python train.py --n_layer=9 --d_model=192 --n_experts=48 --experts_per_token=2 --d_expert=112 --d_shared_expert=128 --activation="geglu" --moe_layers=[0, 1, 2, 3, 4, 5, 6, 7, 8] --router_score="softmax" --normalize_top_k=false --routed_scale=9.85 --balance_loss=0.000115 --balance_bias=true --router_bias=true --shared_expert_gate=true --init_std_router=0.0121 --lr_router=0.00068 --n_head=6 --n_kv_head=6 --head_dim=32 --vocab_size=15936 --norm="rmsnorm" --norm_place="peri" --norm_eps=1e-05 --positions="rope" --rope_base=16100.0 --rope_fraction=1.0 --qk_norm=true --attn_scale=0.177 --tie_embeddings=true --parallel_block=false --extras=["capped logits"] --init="trunc" --init_std_qkv=0.0431 --init_std_o=0.0102 --init_std_up=0.0431 --init_std_down=0.00622 --optimizer="soap_variant" --lr=0.00448 --beta1=0.95 --beta2=0.95 --weight_decay=0.023 --lr_head=0.0138 --grad_clip=1.0 --warmup_steps=50 --schedule="wsd" --decay_fraction=0.55 --decay_shape="linear" --final_lr_fraction=0.0 --batch_tokens=65536 --seq_len=256 --doc_mask=true --train_tokens=442600000 --steps=6754 --dataset="wikipedia_en"
Below are experts of layer 2 (counted from 0) of a mixture-of-experts language model. Rows are named router (the router's row for the expert), down (a neuron's output weights, with its number) and show model dimensions 0-191. Each number is 200 + 20 x the weight over its row's rms, rounded and kept within 0 to 999.
After each expert's rows: a language model's description of what the expert responds to. This comes from a sample of Wikipedia text that the model never trained on.

# expert 43
router,198,189,216,209,210,224,214,152,188,251,200,240,179,172,222,181,218,216,184,197,194,218,167,201,186,212,224,174,197,239,175,190,198,209,194,220,198,202,165,173,214,174,197,194,126,194,227,188,215,194,200,212,184,210,205,220,198,193,186,197,207,206,212,159,179,220,188,220,220,178,218,211,219,165,192,217,205,199,163,177,214,216,193,179,200,191,196,180,199,181,214,172,212,204,192,191,209,244,218,165,166,235,178,209,224,212,197,201,219,199,205,188,221,234,226,195,223,186,222,184,186,207,197,227,196,204,190,204,214,227,228,214,200,203,206,169,219,232,201,209,205,193,212,208,157,174,184,205,198,164,207,204,176,156,206,229,181,171,217,170,183,180,196,215,208,194,221,226,212,171,190,223,206,173,200,218,165,193,192,190,192,219,204,205,214,206,205,177,245,175,185,197
down0,191,180,227,207,206,158,182,233,211,219,196,199,176,179,206,174,189,222,222,200,195,190,218,214,233,174,217,218,214,211,196,231,240,214,216,180,182,174,225,234,213,216,222,178,208,217,184,234,165,232,212,191,202,209,207,173,203,178,219,180,224,220,204,202,173,169,186,217,203,210,205,169,204,205,186,211,222,204,190,184,189,175,189,222,192,197,198,211,168,181,187,185,217,222,160,175,178,176,179,188,218,197,189,207,187,193,232,205,189,175,182,211,210,197,208,200,172,187,192,221,236,175,210,176,179,234,204,205,240,229,195,170,210,233,178,202,194,182,153,214,216,233,198,192,180,186,196,177,198,206,220,248,204,209,217,189,223,163,174,216,190,234,238,209,204,192,216,177,222,217,208,190,210,220,189,199,217,152,202,202,219,211,167,215,195,163,212,200,208,201,220,162
It responds to: First two digits of four-digit years, such as 18 in 1800s, 19 in 1991, 20 in 2021, often after a space or parenthesis.

# expert 10
router,191,183,190,200,223,226,221,193,211,228,198,186,165,182,207,189,200,186,218,211,206,173,243,196,212,204,176,186,204,187,199,224,187,229,191,171,227,149,206,221,193,165,194,227,176,197,198,163,155,220,207,246,225,200,175,217,190,211,212,149,195,198,179,171,206,205,235,205,195,211,177,199,205,201,216,220,209,208,199,198,185,206,217,225,183,197,201,181,232,233,203,203,181,172,206,202,211,241,194,162,204,186,197,168,190,226,211,222,187,210,190,194,241,200,239,179,228,194,190,194,199,227,213,204,225,188,212,233,169,190,206,204,190,186,180,207,172,195,221,211,193,182,213,194,183,170,220,217,190,209,183,191,190,206,231,194,212,156,210,204,231,154,182,204,190,148,186,199,187,221,206,156,158,209,204,181,179,207,189,221,187,191,195,206,198,214,194,189,204,223,220,161
down10,213,209,217,189,221,189,191,218,183,217,236,191,146,257,220,164,209,223,158,181,176,200,191,177,196,197,205,212,188,243,197,194,188,200,195,218,189,187,219,197,174,217,208,194,203,189,202,187,199,230,184,208,182,195,184,208,209,213,217,180,198,205,183,223,206,194,186,190,235,200,207,236,226,184,176,195,141,186,186,222,214,215,207,147,208,227,195,172,177,208,190,180,223,201,198,214,210,218,223,169,189,180,248,202,188,208,181,206,181,184,205,222,200,188,224,209,238,205,175,201,192,202,211,201,213,164,207,196,204,218,208,183,177,199,196,210,181,180,185,197,220,188,173,221,217,216,213,218,222,163,231,181,205,206,216,188,206,200,209,228,143,222,209,188,200,254,246,211,177,204,205,203,218,189,234,221,204,204,176,224,201,198,250,187,209,202,191,205,193,207,225,215
It responds to: Short lowercase pieces opening or splitting words, often f, c, d, de, ed, en, as in circum-f-ixes, c-ed-ar, campaign-ed.

# expert 1
router,217,207,186,189,214,178,198,188,212,281,189,180,196,189,220,182,204,219,197,233,223,223,226,183,201,197,216,234,229,173,178,199,229,201,207,217,194,189,183,201,224,197,219,198,157,131,206,206,206,217,212,162,230,205,203,220,229,235,209,199,190,234,215,212,203,174,187,211,172,207,210,170,168,192,175,221,179,200,210,215,216,225,172,192,229,194,234,168,217,206,217,178,200,204,199,219,224,168,203,218,188,223,227,164,226,184,200,179,208,184,192,203,214,223,170,193,201,186,211,190,204,183,189,219,184,184,195,207,226,218,196,174,193,189,165,205,215,190,208,223,219,239,208,216,217,189,205,220,183,174,201,159,223,154,205,207,199,188,209,211,176,237,209,203,221,206,213,233,209,207,187,211,219,202,170,193,205,188,179,218,187,163,186,211,211,190,215,200,188,204,220,202
down1,175,211,186,205,193,162,190,194,172,232,171,224,188,204,191,175,194,226,209,235,193,239,203,207,210,180,211,175,199,190,168,197,192,183,216,248,180,223,242,197,199,212,209,195,207,192,193,211,176,219,177,199,193,206,228,167,213,186,200,182,230,213,186,182,183,212,179,201,200,251,208,218,226,218,185,220,197,194,201,214,207,169,201,190,178,215,192,171,194,207,209,189,186,204,192,169,236,224,188,222,166,204,178,213,182,201,206,189,211,225,204,199,218,172,178,218,207,182,189,185,208,198,203,184,163,190,204,179,178,190,208,215,214,193,195,159,189,215,232,176,229,188,200,178,199,199,168,215,181,178,168,174,187,203,226,214,163,151,167,194,234,187,200,202,177,196,219,183,225,192,200,254,190,174,212,220,225,217,164,253,195,198,180,230,190,203,195,224,196,226,208,223
It responds to: The blank space token opening a table cell before numbers, vote counts or years, plus Cyrillic, Arabic and Devanagari pieces and month names like December.

# expert 35
router,216,210,217,190,215,215,203,220,194,184,154,213,216,170,184,216,190,201,214,247,221,202,221,207,176,206,205,207,207,200,215,233,216,173,212,206,205,213,197,196,169,198,175,166,185,223,153,202,209,193,211,220,159,225,203,164,210,170,232,190,197,200,226,211,234,192,207,233,209,207,204,195,214,237,192,164,207,176,186,177,226,179,193,208,175,210,214,165,188,175,222,155,235,214,202,228,202,164,174,193,199,163,202,209,159,219,198,198,194,219,212,201,207,206,181,199,215,205,166,209,180,193,203,204,195,214,179,214,239,213,176,204,206,211,193,216,216,216,197,218,190,209,209,175,199,184,212,213,220,143,194,218,188,176,198,149,185,213,201,199,191,174,204,176,187,220,234,198,184,204,185,183,207,221,216,191,202,213,224,203,215,222,216,197,182,231,200,160,227,235,176,163
down0,213,198,232,205,218,212,231,232,208,199,177,189,209,188,201,206,196,204,204,199,215,201,206,181,200,178,270,205,225,200,182,186,196,206,202,184,219,192,240,209,211,245,188,229,188,216,221,191,204,196,193,192,217,206,204,163,182,199,190,186,170,192,169,239,201,219,176,237,193,191,200,199,164,164,257,238,248,190,234,202,185,157,191,173,193,176,202,207,179,201,185,194,206,244,185,202,218,191,217,201,222,195,206,188,198,198,189,151,208,196,215,206,156,171,202,191,201,204,207,194,204,207,218,173,220,182,211,213,211,208,217,162,198,227,188,180,242,191,171,176,178,199,200,223,181,187,169,189,192,193,183,182,216,236,202,226,199,197,205,197,199,211,230,187,205,201,197,193,243,203,206,181,201,169,237,226,231,185,189,204,198,222,158,220,210,196,177,190,209,190,210,197
It responds to: Final pieces of names and plural or agent nouns, such as Pere-z, Marc-os, Br-ons-on, tonn-es, Restaur-ant.

# expert 28
router,198,240,187,186,214,226,185,212,212,163,201,217,190,184,209,210,234,214,238,215,178,213,198,209,201,151,216,215,209,250,201,183,223,184,197,212,199,169,221,229,165,181,188,192,203,209,221,202,182,204,207,200,214,213,180,175,157,198,195,193,176,206,175,182,200,213,217,212,244,192,182,254,202,243,224,227,207,202,214,238,202,210,226,201,189,190,215,199,173,228,172,233,178,178,205,165,192,203,232,185,222,198,208,179,179,187,203,224,201,219,216,228,196,205,194,191,210,205,224,246,198,234,202,200,205,184,163,215,223,186,197,199,190,196,216,185,199,199,220,164,174,238,195,201,211,239,207,199,166,223,180,201,182,211,181,210,167,225,175,210,206,167,182,194,200,203,169,208,200,187,214,204,206,180,194,194,188,229,199,245,185,173,199,203,180,201,178,237,184,222,215,203
down4,234,184,167,210,200,187,163,187,213,211,204,200,198,188,217,207,210,172,183,203,184,211,215,194,223,210,215,178,245,210,172,199,181,170,225,178,212,161,161,187,197,166,199,234,204,174,198,219,184,148,182,213,188,179,199,220,199,213,225,151,190,200,209,191,209,203,216,232,197,179,196,199,205,193,208,189,195,201,198,189,204,164,201,228,199,195,185,207,203,172,183,205,191,195,199,176,209,268,233,214,203,189,213,222,189,244,184,202,186,231,168,210,164,168,223,165,183,193,196,179,222,232,206,204,203,215,199,230,178,203,191,205,204,230,196,221,217,195,167,216,193,193,181,210,200,214,222,202,178,194,202,161,185,215,218,200,208,190,200,203,173,217,161,217,200,196,214,216,224,190,160,186,197,207,184,239,198,208,202,233,210,141,219,180,192,227,193,217,201,175,215,218
It responds to: The word by (written by, designed by), the word at, and single-consonant pieces inside words like saw-m-ills, 2-nd.

# expert 0
router,216,186,205,170,204,209,189,196,197,237,219,182,220,220,211,208,226,215,210,222,182,209,143,203,229,194,185,173,219,243,221,195,192,202,209,200,228,187,192,201,240,209,196,191,199,189,192,198,197,204,177,230,208,207,173,173,227,199,201,182,175,177,219,185,228,214,256,212,212,226,191,192,178,174,226,194,200,226,182,219,154,172,206,210,169,162,234,204,207,205,169,206,201,178,191,185,207,193,212,210,201,204,242,205,188,148,187,220,216,184,204,193,208,179,244,205,193,192,218,209,198,221,194,218,234,196,189,207,240,198,205,202,179,175,214,210,179,194,194,198,198,183,221,184,154,204,202,191,182,223,208,158,227,226,199,199,164,226,192,199,184,199,174,169,183,208,189,211,180,189,197,206,185,231,203,184,218,206,246,199,226,159,196,217,210,217,206,154,204,196,190,188
down4,181,186,162,189,232,180,170,209,238,208,202,176,219,181,217,198,191,187,166,185,186,167,186,189,209,214,210,197,206,226,194,224,202,183,178,208,207,173,176,176,218,186,219,207,219,206,182,189,182,200,183,212,182,170,201,187,194,197,200,158,201,202,185,247,233,224,222,237,179,175,208,220,226,196,212,191,182,198,184,196,205,192,218,200,227,254,193,166,252,162,163,188,208,212,206,182,212,206,185,188,200,223,228,151,185,218,203,192,191,182,191,184,228,180,208,212,207,205,214,181,229,216,207,198,224,203,202,242,218,186,213,198,200,206,202,193,217,215,182,229,192,176,204,194,218,196,200,218,202,181,233,167,202,214,229,211,225,164,186,229,173,223,177,184,170,163,195,193,200,172,204,220,183,180,185,211,194,246,211,185,179,164,221,174,217,216,207,223,191,191,199,215
It responds to: Mid-word pieces inside foreign or unusual proper names, often Slavic, Nordic or Spanish, such as Brunsch-v-ig, Kræmmer-v-ik, Aztlat-l.

# expert 16
router,193,200,154,180,201,142,195,207,210,184,162,236,188,205,194,195,210,232,165,168,207,154,205,211,191,197,228,182,179,202,215,196,200,220,219,200,186,220,192,186,201,214,250,194,189,172,168,204,195,220,180,199,234,197,206,171,166,201,175,201,194,221,183,204,191,184,230,225,165,216,179,170,187,240,182,205,211,215,206,202,217,206,173,183,218,209,188,235,220,214,213,223,183,197,186,214,220,171,189,216,223,248,210,232,196,196,202,187,191,202,199,166,202,233,218,168,186,193,202,189,186,193,182,206,231,209,204,196,206,219,213,198,194,199,201,181,208,205,195,236,193,195,167,198,209,174,192,194,184,197,141,220,208,193,152,201,225,166,206,198,191,251,224,201,195,226,196,183,205,212,200,233,200,198,205,197,198,201,178,158,186,192,198,187,237,184,215,201,193,205,233,211
down10,188,205,187,196,178,210,225,203,180,204,204,200,163,213,217,180,246,209,202,205,197,202,191,192,231,185,217,199,197,191,190,169,183,203,240,217,180,191,215,204,222,237,213,221,210,218,227,206,200,238,164,184,178,180,230,194,222,189,214,186,183,238,191,195,189,166,217,212,240,184,201,199,216,168,174,191,197,174,164,210,194,206,194,177,197,205,212,173,165,165,203,189,210,185,187,215,158,225,210,194,162,230,185,212,239,181,181,190,223,197,179,202,193,190,193,168,211,193,177,246,225,189,213,201,194,173,202,193,193,216,203,180,210,197,222,183,231,224,152,194,219,200,204,194,231,213,228,200,219,214,208,227,208,227,225,186,195,160,229,216,162,213,223,210,203,194,202,234,200,201,199,207,225,197,194,216,184,212,205,193,184,232,200,168,186,166,171,158,203,180,165,190
It responds to: Content nouns and adjectives after articles, about government, politics, transport, science, as in government, population, station, Democratic, signal.

# expert 18
router,214,203,199,168,187,166,177,155,174,180,209,204,211,203,223,179,214,236,179,233,199,234,184,211,208,218,211,173,205,179,209,216,223,178,201,192,170,171,185,196,226,173,189,199,218,163,193,236,221,170,167,194,206,195,220,208,205,221,205,208,199,198,206,235,194,178,219,210,204,190,206,179,183,187,210,249,206,232,213,189,229,223,187,175,174,183,160,200,193,221,225,163,218,179,198,184,217,157,185,227,208,175,205,208,234,181,192,161,205,178,185,202,192,192,183,188,206,208,197,184,206,179,184,175,222,211,210,189,177,179,210,195,201,203,193,202,194,236,192,193,196,222,202,219,234,201,223,210,204,196,166,192,199,158,158,199,201,190,211,201,174,169,192,213,216,215,211,238,190,206,166,188,168,238,197,232,189,219,204,214,179,165,197,175,214,216,213,199,240,191,211,228
down0,207,200,209,195,189,214,180,263,213,206,191,199,190,188,176,198,160,214,199,204,242,215,227,215,212,195,217,178,193,221,196,189,234,193,200,203,210,189,201,238,208,203,193,202,203,208,206,221,196,195,174,184,214,186,205,188,213,228,201,188,202,172,219,207,170,166,206,231,225,218,148,221,189,171,182,177,221,212,180,218,210,194,214,209,208,219,209,163,188,176,185,204,215,211,158,169,209,182,210,165,211,201,173,212,206,207,227,184,179,172,245,204,216,234,188,178,206,190,189,227,195,207,199,189,167,208,214,181,247,192,219,185,195,247,195,188,237,185,199,222,181,224,190,241,191,201,178,206,210,159,200,182,177,197,226,192,238,169,170,189,175,216,202,209,211,189,205,170,191,167,199,166,212,223,195,188,217,173,164,190,203,184,163,184,221,187,198,181,199,188,179,186
It responds to: Two-digit numbers in coordinates after degree or minute marks, year halves like 19 or 20, and table figures.